config.yaml
n_layer: 14
d_model: 320
n_experts: 128
experts_per_token: 4
d_expert: 32
d_shared_expert: 128
activation: "swiglu"
moe_layers: [0, 1, 2, 3, 4, 5, 6, 7, 8, 9, 10, 11, 12, 13]
router_score: "softmax"
normalize_top_k: false
routed_scale: 5.66
balance_loss: 0.0112
balance_bias: false
router_z_loss: 0.001
shared_expert_gate: true
init_std_router: 0.00886
lr_router: 0.000389
vocab_size: 32768
norm: "layernorm"
norm_eps: 1e-07
tie_embeddings: false
optimizer: "soap_variant"
lr: 0.00388
beta1: 0.95
beta2: 0.99
grad_clip: 0.5
batch_tokens: [65536, 131072, 196608]
seq_len: 1024
train_tokens: 438100000
steps: 3711
dataset: "wikipedia_en"
Below are experts of layer 10 (counted from 0) of a mixture-of-experts language model. Rows are named router (the router's row for the expert), gate (a neuron's input weights, with its number), up (a neuron's input weights, with its number), down (a neuron's output weights, with its number) and show model dimensions 0-39. Each number is 500 + 50 x the weight over its row's rms, rounded and kept within 0 to 999. Numbers have three digits each.
Before each expert's rows: "comes after" lists some tokens at least twice as common just before its tokens as in all text. This comes from a sample of Wikipedia text that the model never trained on. Tokens count by the router's weight.

# expert 51
comes after: "\n", "|", "==", " ", " Party", " Year"
router:443553493529520560487528463529519542651498522447480520513456504464526456559513494527449498415467583532454428500434429441
gate0:486600515468407438493484498452489552482451493493574475511433549528451474499535374510608574476496615521499491492540452485
up0:478545548519426421498447478459473460467518528491572453498515533538433494412513349451582594451429595545458531531511450478
down0:528398387484492423487528520515532560586552519482503521451484528513526491489630511600480465627453520517460560536476521619
gate1:467520469583473549465501513588410433522487534503555565573478532562543482506468559522589519469436436553471486473459412533
up1:624557472519616469498482529508565573432416507479471583519514490556546412474433523508479509483412530577501420525521413530
down1:501491557491399487529562555503612557483515592547450484418585453468437370540461520450525515520568468402566533434476502490
gate2:467391605637523523538480544564457550506449563498458508485472431502519519523514539537400442408486451528553580459466576573
up2:486645441406450494476507509412537436469529414455497515507556533404513530449564457507556613539511543526463485560486513495
down2:481600513441409496476474553470412579530547488460435497497481472435471538469551523587445564572472451468523459489560511532
gate3:472433535556538469595460434435565515536596482490554423568429427522515484567485415601441488351461411487454503491513421434
up3:420452496580475495569493477411587522507597509432531469565418457452515468583493437614410533383470440449424483457553477464
down3:514477554447440533508493473537537478546579497539533457488445568511529542508476487540448456399507513507436445407526463496
gate4:495473405495477504506538418449443514543470495455508444419422481479543578577509467411481461477483472505466454538464496471
up4:460532500481410496440431476583590462444588477521500425590547519555501487526570528513525483487517506446600549474546510551
down4:456568482510454383568551508506539481467448513546464602473503462469494517517436450495505553484569471427437469526493449522
gate5:588482593459531454481570436512484523506496451466562452589429439491474521444421497452559502494410569510467491566382491498
up5:539483569483452446529481495549511494489500446454566505572429450514512547432386576487509537491438545529496487546428444432
down5:491583537542443580528457540533408426461507343499603520551565525520452427501509518341466560515468473553466513487477469504
gate6:533573517563471473493508499476480483668506484495492412528481447549552510511480482511457578506492477474483433452492420481
up6:489494525556405470505529532475541441623457504522476436566518428537516484545520491549464593552556452449462438394425390544
down6:409456592575551414518473529499509530497454467375468448495507472432439563453522587499451436518420499516580502513541533514
gate7:453491544557395472502459494499488589472510548436451524478582479540581484602457453484534511370428523521607479487562471503
up7:535613433462563523516615519492518462429494559553534426482523549539519477504495611440511484608513490456508531543382506513
down7:583480538469535531463493452533417537486531469471497536559467535558539484476469403540423574538424582483491494553553468455
gate8:520450524506537468541533498543459457538607483484487553401438501498434527486510540553510475485566445430530585437508556502
up8:538442472526535437541517471543481408505495452461463541467458534512451513447480516555524487442503469443518534437490533558
down8:575493498443522495448504510458411492568436504549386506495443524465456440440481500604445558600486479476486537468479555529
gate9:390479460480522532461479569463451522533580418569432462511546575548531555485566463504492465558469450508545607527592463568
up9:407500444498448498514445540491476506555515392523466516563583511538514558471532472488449465544539536542499550463677484598
down9:495508513557537463574463483405488495439590522493546433426476454577521620526560513534483460468528603544403419518472505508
gate10:488550481490473452526560558553481463565432503420502379433502427406475452504472466545528470565567547477530508505596445494
up10:560508446563498452511453442551537495593559511480496433470405471470588546545484473554579538475474425467493397484562520440
down10:500461573580509491485530567469534478554479517496558557489554494501396522375520445591616452515509479470550568488486446512
gate11:513452500535433451423544387500519510536466504523439477396449503458425437459534423583453453537533461486536553478477567503
up11:506445522559448471446509432567560583537479466486410451499436517465421492478536438576474471509512483457511477467528516535
down11:566531416531549427451513521473518486523446490438473501502613468423526538561613579510537474541526491422546457517466497500
gate12:471503501505484471512471488546480490529427542491461443544534495536466504467454447483543400442464418479513510532387501514
up12:536571509473454491435527515438483541504509502577511573469452457448441511520533572461450492613473520581459484503550469465
down12:578537422529445562502442580526454497503506556339495562537480534399488442440444627507460545541486482458463419523488525458
gate13:484452504562444546545514542432492522553512500488516513500439464498487524521480444466485507437539607485458521479558555515
up13:570461516465500472368484599494579520353480384503522405530542504430476450480560444467542525523492529523542457472402530481
down13:509502534473550524476454493480500539482496521526494549495493543434453521506643484483517498496575553571493561618482508485
gate14:544447517506444442428506593548496416458491543546500585499528491458431516478518521483518461573514464425466572476527513442
up14:501584568624592469413527504497500496478459417506490481567490512396418458542589596466540526550587484492443508525484472505
down14:405544548586561420553476421430490462474522608441452438524470544516533451542553534543539596497579500537382570533466548480
gate15:498529506574563493505517425434536529515560525499445378522524455633577460474489497510477410580457510462487542439510466437
up15:464476470537530500474552474463559525518407477375482475492479554465595540414411429534504467493482502465497492450459561509
down15:504494495447445512585523539479467480408447477495405437470467559568466486531454538446576471595484422517441485471561583498
gate16:477596434434452448529393553528553484499492546441561420505503493496452418460463463626451544495473501487513479471480476535
up16:559446567532506543479607478465505513460503537550466585527460532560600518541498533422554477503507525528509545602573562552
down16:465521533507525435469507529460577599521490427494539468484468474481452592509435549526439584583492517451506426495478510464
gate17:543468569501483511501495507533468487524548468464511505476470503478525386614480441517466437456431493476502585578414491362
up17:593429572502495467486493488490417464487551443498548529509486513511529404616488512500528421510454479463456617623380515365
down17:543539502451574475507610548561521605548532443488457413506521518540464494515528578442475505417499586487561548490477510521
gate18:478585542493512507596506408463493461577470461605570461543429561526474502496457488511482553496519581560440543483516445453
up18:482491439442453485469523629527507535399485518512485476442588378522527460519611482527494537515486529569425422419493523579
down18:405489530559488611520529484602551508535598551510553516473550517541487527547543514503449439525445429460462463531445456492
gate19:466506549520597551555460425440530439539531527445511524493511565534546588552474451479525420579517554593570537506498563523
up19:456487554503599477492465461445549480532531540441540530492477573590549605543512443495532466574508548492558558515526564563
down19:485532488528472540572548603463469501533514503449474461509573484558527551552532542384556542429492498503513597536490536475
gate20:466547470479419572430488437543487548454502375447454558427448535401485545495502508584602418493622560447521440483620546605
up20:469503468516484585521506391561482508444499390537453533411483572451459525474440562569560441490630572554466474490592480563
down20:502488461514411630428529555452507420592450523620437453611505482543463501514497513510558493506508465539474595518472531532
gate21:486579516446541533572452496543422532522490551396535424480515483584460478572511531506495477509492499536584428521569462524
up21:465555436507480480555503506545555446522455631541465560496539482443624495516470532431484519504534531406513441559550580548
down21:502436440509473525408588486472552421469562572534567413595537502525539489409541464444463436569411501479543444565483541554
gate22:467423472506472529509578491551451489487442524484448430565424521524497542436551543506486492501550503456455486486484653437
up22:530553407503559423455415528517510445609549525504402551509488580529539486539487410526522511468452483445510457482465492544
down22:450417480532439506553470541442515588468459485439423436457470529594516501552547399595548479561552510437479536591509446514
gate23:537505545500520474406538553401491481471455545517504564531549502463552513523504571475495525496492493491580448417439506580
up23:511470525502568543515507541503520408573472568505533469427531502523487370481557479540564437493493479493635434523460466533
down23:442560536496485503548540401489505471454489455523483537468462508465553442529533534490404544414535535603498476445390442456
gate24:432518489502532547494501450544589465564508530519436514451526415534607433478627580443475506484541582488486479477483505391
up24:442538455533580493457521457549554446547481525526483470482526492539554422458626540360444500442523554514509537509470462388
down24:459486560501561514465583466447438382487518455517482514562537493547511508576408557477482367545578519487507518487483507550
gate25:440526442435508435479579544431566437531510489382534483560457518513529534528544587453499495507625526454469485457458451474
up25:576463548534500559541427484567401627449497592529467503449602417441512430527532436524567491493405447576505532505509555548
down25:495457582499544523527463539567579451473531452443501448479532562548568473355540492460464471447532585547508506381467450537
gate26:450551424500622399600521544521469551537472479442523522528550462491478496428471488460530506452429445453435423447591425542
up26:483496468482593424481505478431497507550494538510492538514431524479475475566488440542491449528524513419444546529515560612
down26:575536474573568382469455559558502490463512551477503577410543650482459460533514447452499585506491546451507513503417562597
gate27:428465504532605550558580432597485520407444505425472536484492462477474482567493525562490518456508539578432407485511570527
up27:498553540533592548587540437508445517512426539454458550439464477478512464505496519558510498488482488574469413463482584424
down27:418496407487381550480486435421548469445442543537551518475430511562468545465566550463483508457490467471522504435535575504
gate28:437459472552508477482408411455644607520510533466512527452511487431549555503562547567380559401503487495553544429505480611
up28:482570333576435521563563401476518483553518525582432464517446553485500478465503449528592604552578481464499510522432532429
down28:495436499446467429497540466471506485566490503528526475565461441448523571488481545473412519457508492497566514522498487528
gate29:560478513520420578545493496541527438648498511612409464484537515494558506488560520537402470416491565540484439497539423468
up29:535573545459419576545530521518421515460339441446533456450538551517595492534502510478499393493516471505459464542516563582
down29:469485471493427502550500562475379510566646536589407442458412538583517581486460506555501548529534539477531545539509609435
gate30:551539425498505461575457474549496583450524441435485466495494448462518424521501521418448498491446575542508441529466468500
up30:540574442512492427568541461528477535430543469426517434526515478455560458484487536429456480445469590565476482557484498467
down30:531439492487519446535455388522392541432497481431500460512462519375555508466585527540544527504558425512557554491504437452
gate31:445472548501573571522501493508555464464459466492476474522482524504489464592387474456578531410483523515542382497453476528
up31:495477464492537623482512499479506513543479482478456488553488579535464430619418488426545550448486517526515433476502492482
down31:464492520463523466414479450503536577481418488483488461553549554476578504497510525389475565518453455546594538447573494454

# expert 75
comes after: " ", " 0", " —", " \\", " 1", "\\"
router:467567500423491520513522506534489573522561473424491567495432498505509485498586459570455525419498539593402499534428402475
gate0:450509539521518521423589549483483458518459532465557414474493410495482593482512579559430429540489558532488476490578468488
up0:446476532507485515448601530511429457512531516469528434472501361508472559467513593571424470504550524561501486526538489528
down0:478540466476524457534384489448544450517558512529534439556381481627545523521481576445546518495518563552484492465424519519
gate1:445528502605457604459508517505436507491471572425608475440510580506570505528626510552471501474404446622481491487460543573
up1:531532462581509417549555537525540482490456488515346431567482492497411492511419518508530528505522625440501513535512513433
down1:505521492449451483459477457520525478531446480568505489579472565462466419489503571478350542458412530508412428497521495426
gate2:479541513440501486450579537493444508430513419409573444426441540517513517531471469415476550496514495532468491423531534630
up2:480478498498508487529403429571499573554469581556456507485575522499482561406486625588529465517451538515430521522484493494
down2:586506431532437459430510482411572420575452495543560521542515492552419521587478453512593565480441595481370525496501509533
gate3:478509470544449519588396391560509454528578492495432537567484449604528427538491559627509474495521471531508518490469559472
up3:517580506448526509468529486343474503530493457521540501375467541391517482451406466415591517462551447433450475533489460575
down3:435536488531477491451488505459493500432598432494581403452513457409554470521552510502490455546530422493479497489548523471
gate4:491519502619495415608550378479475549621441587525503415505439484597423439528542511561485485447476581427479470490434382536
up4:484475444493569513521517497476493472577432543478481487478463545545510489446479505493522500520478515467453552534431455536
down4:587513405549489599506463414515590542529470425550566558426505454515435470580463413492506545491473505439481481468474520473
gate5:526525395573455535584549446487464526513474475434507474539402543519570443495500560539522503483460520533462434514480434529
up5:489441614459560508400466539530554426482502501577481560465582480442482565547501443488482528527574515497499578469532557491
down5:500540620604598499480534474534445532517396557593500439423498419499526470429515564531477512468476487502511508494587540502
gate6:521485520396481464541504448483606499526534453459489362523522513564535480572542531479531510391433571562578418402466524547
up6:488581510552541494448461497498436497493504508567524610499498513489480488485448496491541490576580435451417552598505448466
down6:575374505508473508581504492488559403411451541508551513474436504461639596482447435450539497506528494502505366416527529505
gate7:589534509484495549504502389488458473507511429512533550479480473488584493493537443571435470496484625514492491568529489516
up7:572478536496481557510503486506435447496531453583523540500509472449603501526527400521449464530496615470428460544514485575
down7:570487535494480489472513636458548484509495435516539445489513477405439497518492554526516434447470450477497554453487438525
gate8:566529518554467458465527419554478555494568557451581538488468482469451511464573548490551499485523431579492469466439505481
up8:566581550536557443544589470493471479553520517462493524616629470434497459501570579520545557388538442467554402426455488470
down8:417536483469561471588467478527463541445607569461513605501559508469542457440419515510560547525452541413483534456434528434
gate9:556496542505575567524549555533464528533431449438495459505499474495458382530533509429486567467493392500432439506438521499
up9:469470499515547451507381545526474616557449575514473512544541484542669408421575469496468543485535441433544496481489524436
down9:550550554398570453412493485352439556502446517524546519458390505407517396486509533520465562462452430425498478512489502521
gate10:462531499518498471509504521530445566539570565436568544538595513562529518542494528514422432600438499533508527531544511445
up10:588547574575567510418585518520471413505475526392599575539555549577571453502510455527474483509501516494508571472463510509
down10:460480451504474534565572542511474449563517490628497491432531589432536500471571468472511459437464446546436430531491584547
gate11:487595455522485400556509489443597581512508504589453513526486496581574450485531498547484453396459463511541509523485629483
up11:435464492451523501501481481523413460516510470508464499461537410494416486565505451487461540473519527457484504468532463542
down11:468415542571560572492511472465556493448467556520476542537557499489426502440601438499500474558515442474467525454545481468
gate12:518518503464479434502468484497495591431442458472560523487462414407498497501484547542473568547449455462448544529405535533
up12:511453509582516557488511510569512463556487535497438451463499558550460434501515466456515455435584501485534471509563481499
down12:515540484472491404503517570505486470554584486423482522500401536513498550560504500445542444439556559557492539480511528507
gate13:563519503490493461599415539565552589537484525561600485477587435516544509489521426455470496492421487499453467436491541477
up13:483536450482594505539554506507484435506490431454439467480498489530485443564498475474469473549571509373573599543519500504
down13:535480535458418417512334508499457438534573463522484473526482494505658404409541485405452530476540493549532481487570577551
gate14:517443549412488436538586494547504475566468574527483599532542428462586533465564440534574504398475558569374421433518546392
up14:528517440452554603422407521437498444459496464444449414553487554524448470525564515541429511481568521445463440472451489542
down14:512556454498525472477432511491494508417449567474530532481419429489486538459454519579484479417475472549454592472534572538
gate15:547540529483488484446422471446462527551550461430547532555548493583482529462560488465466470484493488493429505555589533517
up15:516472492509522382483452441600512494470558514448549466534521521483475521471519472426468489352504511458404535571463483560
down15:540449478538471475503499476639598474533542457487484489514561437534493469451421497383564425525537546551424471523519577494
gate16:501429593474495444574499504422507638487517428440517496404607602422566512485548480512403492539465591518553562570456525431
up16:542586433509489585454538529556465357513503538484489459597346401599489490528454510503572526458519444408409448402513497584
down16:578485454497448430532508486431554482456589447393463441466464459457514563451531555539519466493492465513470474625524524484
gate17:503463502513486438579471565535544554475517420588459490547580480554526533508542454575544499453496426496466436493469450465
up17:510552393461513419639490537515550490563490493526508480517542486533588390548442467476559469506551495484538444437564370523
down17:434500442532495516530516534570483571449534369568573527436502566470509584538544507464481443475536560451543568427551490538
gate18:468447550484483434519484436508502613470450498546594565514478560534508477495489496560553431503429484431459474508535413513
up18:582564515507551523456521589555511382519517526490368447509470464472485542528511542459472573514561495503572531516479562492
down18:449470569515399471562530561448461619455589509484470467530543472438555474568512408531510441614515485468489563501543551496
gate19:504510571401515488510480422531537549419397425483495540486533533525496451447466455479424446447497544480487535469575549512
up19:491551551472539535435482500446488550431491510410479555479494522536551443553506531485494460543504474567545501562597518466
down19:548502501425438539429551527502503503515519551477528457439508532536577580454449502522518456505516499496523451502489474563
gate20:518568487463502502472493548431513499502518490445472582435425538487468560537613574495543557485436558486456482532397483510
up20:442560490416472415471427571479494475453546433422453494472429557498453527463542564520471621492502421479390463513437499538
down20:546415502444510514604541503560539459565405422481572487509500522441467499481435481571504421443542435467588554447496431493
gate21:561486488440579467528550551502561484528437506509466482475559541473467547500398418466375482537451523506397507528540444484
up21:473440448482469488481541532440517481505548503484516516491467466584509525434500458532475486550478478516466566559531423496
down21:562524503561423585398440425431497471482520489496447478569548572514497430541543449564452492437425537590490518554473465482
gate22:558477480523547515527434461523566512502566472378529547597579471518530448487524501503425553525422498599560574538515446574
up22:409521498471470476505540511496465471504463553616464451417452509483471567526452471514591469458560499391478451439510521426
down22:483519525513434455524464534500460551607441519502531550463466556537526518512476484559478497497572492546572456509479480495
gate23:370533485473517485574488587631488377489649475548445544488598437484389492583549535464497509481506495477481487473498419524
up23:464471466497499566601478611532487424499586581539433595511496469472377501621593512443446478511483482498471477439516427506
down23:505501433584402468472513491455431469445511559494573501443545535503428427524405429520472488475457507414353529516632501488
gate24:510541568540527473500534477497467516601433563558497458469529499531553393361599461530447454448436457596469469597479510430
up24:473511567562488482569542475526479451630474526509484488467554431560564451419574485496450479520472518494460449594436538425
down24:475417522473444458503482518508512485584441425551501514412537557512486479545643542536567553539500453517504431591573485480
gate25:487577442441393504568498482510516517457522539379545529476518545541484484486549463576537469538556567541419485488492453457
up25:418433584566557480490538567582472480502509491542444499568437500509525558555385479454455510518455437520524502488484604537
down25:398537494594555545471586469409538530613486471537488487485527467571550507545568433557467606481382511558547507535452501439
gate26:493593446555435502533519545523427509526565531507526551512423543523444484459542547511495457383482529536447461480513462481
up26:475460465473566503569540525552551474569500525508523526452612594509535541455513471441542584553466491461532534519538546469
down26:465527432569459544551483541511490559470537534419478518483464486464455574407537485535456560503472461454505504561518485430
gate27:476594390535579518492540429449476644608404482536531501400514552533496462526512483483489563532563546597497506476506535505
up27:471545368536573497473521444458490630623380487524510510412538582504471466529485503447508556523556508576479561493531518511
down27:501532452496501544503386515435497493517574408480529449490491490487467365553485497602534527606575534563559469465465593497
gate28:488451470525518438484531473444506584581511556465562536544529479510450475548550500587564504515496547414490543487474560528
up28:543494531524402492467619572484511510598465557483455509536435577427508527468581450429540432471553544504542548578560542517
down28:553477518528570466417560490514490491460518443458558483440451446468588592535529519557506472505461533449513444466492455513
gate29:471557606457437530553573531573549455473462531474576528546492507484544673524506503456500557431457531528514568530433558475
up29:461546582413425489553568528555551456454500498460567534521497449491575686514531483465487570463465508572531548570482532463
down29:558455547457545582469536529498500538525498533477563514441489523569420547477514468538447498501415500485410489477500453599
gate30:461512524403470468561488492476565553492482411459458494503506557488529549338546473516512570478516539538445560515465499439
up30:432450542413507395575410510486548533482489421492437421532500597532536564384488479502502539464550510517490541556467501421
down30:478591463477496489444494435546463498487510511504498401465470537482477549569583519454492467449515526557441602512494530505
gate31:551590521504537499538469421552533457429535486471445497501436429510500480467510430532525401487481541580503491439463559446
up31:576600495503535497556468452554522423392441463493445430472423479527498437511520457522517423454461509503481501488494547466
down31:496474502483451452556546416521504525515386411482549437578501518535538405505495438487438496575541544463517489470478449422

# expert 50
comes after: " |", " ", " =", ";", " Candidate", ")"
router:390581529456534520498516491541529530532608598458511567468490466468538492501488380520480505437455507554448468545445537497
gate0:463441506522511327570571489517543547558483535475548571593432522535497438446555494534501489466507476546516388504487541384
up0:502551500507518369497538453533503532586461487442537521586448498524451386435527481500525495452538520589493432503484541449
down0:640515489478497579442427494499543498500446539528467515524522588538546496520424516411483514458534518507582576426492417526
gate1:437491437495527515495489491459476436543458450582534502507485461413488489543483445445469524614547587475487522474534495478
up1:465499423504519504503468461441458428546381483589496529532494498366536492526499449438447531577511530450454489495540541474
down1:479546560498507520476469469536514554458530520498490579491492468556501470546572543481484492509474500482476462457390339354
gate2:471463561500545412496411480481558471570548547497470497551486505502444484394500453493495535550553520486435510455366469424
up2:501425512414496520486623601544427512468485441548550537495491517533549474546516584492463539531493470558547502517546442460
down2:557543458522442485576520555509495487467540454500517393533424500466514533477475462501473491475562477537491470436447523414
gate3:435542511484447504533481502538510483465475457457540501464411512560471495533499451518492466553524523540498564456440445447
up3:487467517500521509463415515567490550589430367457513530486502494518574563512408422463470490566574573531576527561529426532
down3:435495487450556493517539575594410508411505520376549479449382455431524567526452556537473512462504481574515507332526538582
gate4:481474569519475425406551578557516528472444344592528540462471460610518455528540507503583566538546396482536433574427535460
up4:557557575472496576496430507497488563474502546572444686598558446444472482466464510516530500476506499466516412447472456588
down4:563486528517489483491472477473523476564481537438538516468527485433555535532579562483490591503542552497521500572497448550
gate5:516513458408511527431514534571471490519519526475478566547555456432581541522561510537462513501447520464520508562479505524
up5:502460587581447472620516518460565435448533508503542422383461500539386391508513542464521491557555455561479486439512532487
down5:410472411399473478370472556513557396508426498560574487529504450583483452468494528461466515446570500535586403511489485499
gate6:523520627454451478422386512563523489506545498454493501573623543493582435517479442459501453501485508476459511554513472510
up6:582524553441457489498372420568487546566542484531475515528550500461527483493478471543485382542459529542391539535482431507
down6:471466547518469416537447469564418357450471563410521563531589556472562457442501547519509496426450504504515490597446418551
gate7:496428558483411498501551537441507411562542598555533496506416496579429530542484481526446501454484462398645577497473475409
up7:481450519436429504555555523454481388520549593534556496547434489548481504536456485511475533468455495430636523519410477380
down7:494439555499487541558552512467588568513489500510450428594532469519449500504479524385492505531521563524469407464441463531
gate8:397586532495490500489618505558512483491587594486556473532584431513499547484387477475432451578427498549537474542474527502
up8:485504522441449546423468462516490499505436473554457544459499594499509529595539501511531565472509533496438540520459601567
down8:472539543419466425419518492482498557436494412407575527522499483515495566516550481410462553502500479477570584533525537388
gate9:574482508524531470599449497455444547514497470467493481507476451521521499498548448539465517536490542608534537569528404520
up9:412511437477459534412550517531563427451529480502517519509487517488539555514409480486514447434500486444503478476499496480
down9:586550556505601450519495517527544455378390458429534372479454558533440508495471467558541481582452463540488501620511515504
gate10:543514546476438487528507508471485590413521493447456451507591506482556505525528451564444474474463541492507455448509567528
up10:445515456518532488517514516486527427528455495578447471536460590503466470531540525468479586517489515514552533479549487544
down10:485529542502467522498572509533530511419551563457583502528495506470513439454422473570468548489422452533421490458548427555
gate11:443544444501473491600526581473511417551442508496545455384494597512519562542478445440548544552480387495482576494399447474
up11:437539487370514499472410493494504530473497538485448459447536525519618443544502453519558567457489393383516482395510482519
down11:536532473430451487449404411532500496505482574499487492566546477473485588517467529536566454523529468471563613491380485515
gate12:443474497547497440579504463473473467502527532422520436451537502479557481592382479510450455518475460452565493565502497455
up12:437510469477511446450563485464465456452539505493475418418532483510605496548393525528497424535471421478578493549537492524
down12:569522571511501587506526494492468392444557457613460425521561588458520450456610494355449487517616461518489479520464452519
gate13:446538413527473547567440464481441484501539482421482510456433556456568532532530412550400432448420520641488539500513535480
up13:456551417530462485516510423489411528465494480471496539423583557526517479566529426531459433440471579641527485502436526501
down13:509484530451499528531465568507446452518537518490517521529436547499462509567517409388489458552529475577481614573491499461
gate14:456478494471427496435473551497611499390555399487524546440481456585466445451508485632470517510463437493514549564484445515
up14:525525543536567528553488452497419505620462553513433475486517544427527530600493499366457486530541552480419439458488575525
down14:493548542516532439585494609438472406408571604483372503501535519531479469527466476419504509515441530489472511567548510505
gate15:449498531458486521550452551599468530564536505467503461536528474452438481516587435439450563400429598533510572509505539568
up15:436531486490460483470499580575543503529566485536535412481543463442456448544518458408444549446499526505544573499474503551
down15:502531494469496544469558457450493457459442534487569547484529497538485441538537490635462549462483587465497477507540532477
gate16:543430608636540468558515403509563605492530473476494478453490466496531468571413547495553526399555442450538461543479494469
up16:494599472504417445493498498477479504532462577550478505496443481569527494475486511599582475469467485502402558539447524423
down16:590546477363536497468508423536480500547587497518409535515583528516424501506525511532546517513602500475546476474419477507
gate17:549532513446442417441423475464433532551536504517516554492488562401526483531513481520515492404533461467419360501543442487
up17:532535533549497565420469436527408500555448565474501520491451472441565475473499530523520558409533493436384411534487468493
down17:520527547477563460542560545546494483458500466428499409418471483543560556503484450598533537537581492524556447480491478519
gate18:472491552569581442560534468533520588524481552521548445465569476542492506444474373489472535529542459565430443560520561559
up18:514605484487540520495533481537533533556484558400528425519499552439482612412514449553546537546415507562503495491517589522
down18:511546319537533574442504451587505465592489502476422542455522508492491505477508485541545544513398512568473488524532542531
gate19:407540442545599554503504434498461480478520599471563618543612517471493500523524459404518506370516511431581516465436528441
up19:412521452571593579542489466518438488469521550472514623533657515477509489509513476407493501401553516468551501466428545482
down19:416448472451518472533487439480515361540548473486571527544600498466490497535584485498537461549594526439518486531557481438
gate20:428604441461414545443462434497556427481497471548489565483461507516452482478504446528585503509374537505522477561569530525
up20:497543467426513570521523583540466456484537632582481462453498472548471467463500487573465515502440525502516533479422529514
down20:560560472585447457594507630449441542478460498506640468546559505475496579414476409550507485431549457522522532463557522493
gate21:445471474484432483461474568493468462529491408528524535532502545513484490534497467535453530587575419537494485504512497483
up21:503477478448591479441497455458465573479460569531481520444498442462522475505422505440518521471514578429529570469464551456
down21:534487529497469552425441582489460487479463490554559585464530537552574500504459479518547454559510518463456504344535456498
gate22:497531530420483478521488435427527522508496603583519532507499526392519512515555484542517513474462498596487449453491517517
up22:463526582445477481516488490471532500515522608578473545474531533419501535573538456516557532484472502582477486414485552532
down22:562503547401465516609449556520468460562558448515448528380512558496507536530597652453477422492468450543450586476514581464
gate23:463528436560392486560527451538411556487560519485468564504545433515509457493431516497546446483611544501461409478453536400
up23:582466539453563514466536563499554496500520512514530429500455527479468514494588478466380562520357478479558604509521497562
down23:478503520495474514475439540505595438486458515502496488347525483480556518458475529548397574464517578446480602378474597537
gate24:425524479481493493541500469527538618494474461462506427552550540433484562568470502430556531496423508512610496498475533557
up24:517511411533473481526443538502457493614390478484433493539465486569407443474580536479530422524503549563419507552492492447
down24:534574571482450589581550488504467565479485537412496453513532544477481483569537472498531609508386567525494570427480453546
gate25:428556526542522536584447581486607491415493569501468575545556514516393518456491426416520544406534566486488452511504498495
up25:523430546499456520454580515552443413468541490483577428489431564528536527502540578559519515605486520521508535606466543507
down25:473460543619421501504541493406472469540420505437475512544545508511586497463566546476495469574518510489480484602480483388
gate26:625482445529518552530518493473415559436512469526449486511528415500522533403489558541503509520501535547476437452442483512
up26:464568437558580539468479537488507360461505433488514462513381485455514579554478522449504489598496442555439418468544531473
down26:548541533451502474400460522504561494527501452441534491485447535489508549491434504514469443494571515587491527438514595527
gate27:537514586487495611416487545544497610529571488482557540519575516569538464517511520492465429557499559514398553598400430480
up27:524542557493500573400521576528541564478542509547522471505602507511546448515512468457536496555489556577397501609418441449
down27:523538587453562525556490583516541440496511450498525522435518486466462471477518376468386480482530573556438491587531485437
gate28:498491502441497549437458520465531517527568610559513503449460491509581477481532464534551455506457447497529532598515552559
up28:506438415535510493387482573498527462508553524519503464477579439506559441494502424502437460548412450481567476552498556484
down28:503438505570490527474589435499569543505490481579605436483372400493436470551532426537459538519564549510482382590472495474
gate29:468475545449482491442505415480576560589498488532412450475467487458531517408528521470506452485543534453521587621495605544
up29:550472496517484535531510570503464461404468497435564480492549533519450522603492446498495528503480414546464402402489435447
down29:488488534567473561432540510472560543575487572386490636538475455610610486512555519523472468482533523444486480490420503501
gate30:613586497510524426525475432490498533502406627463643479537464436486492532456480374505535519480540493469380535521506461566
up30:504569537499494508420474437513420458403444501576526510460519492424454379478450549501461483643522467553429501558481536339
down30:439525559478494512438464466519558429481521546517504535417428536466468504424443484582529460565482556515527498514502573561
gate31:447525517489507471535537569537507484507419529473501521525505609520457415436535521543479494476525486548518427561586582401
up31:563489461509527553504497447478452490477613471526513519517493413477509610562465467455486531515509513465510581436440398561
down31:478437488471433542544645482558470544502586526446492584538607433443501437575556500438555448500508509551436485511506477505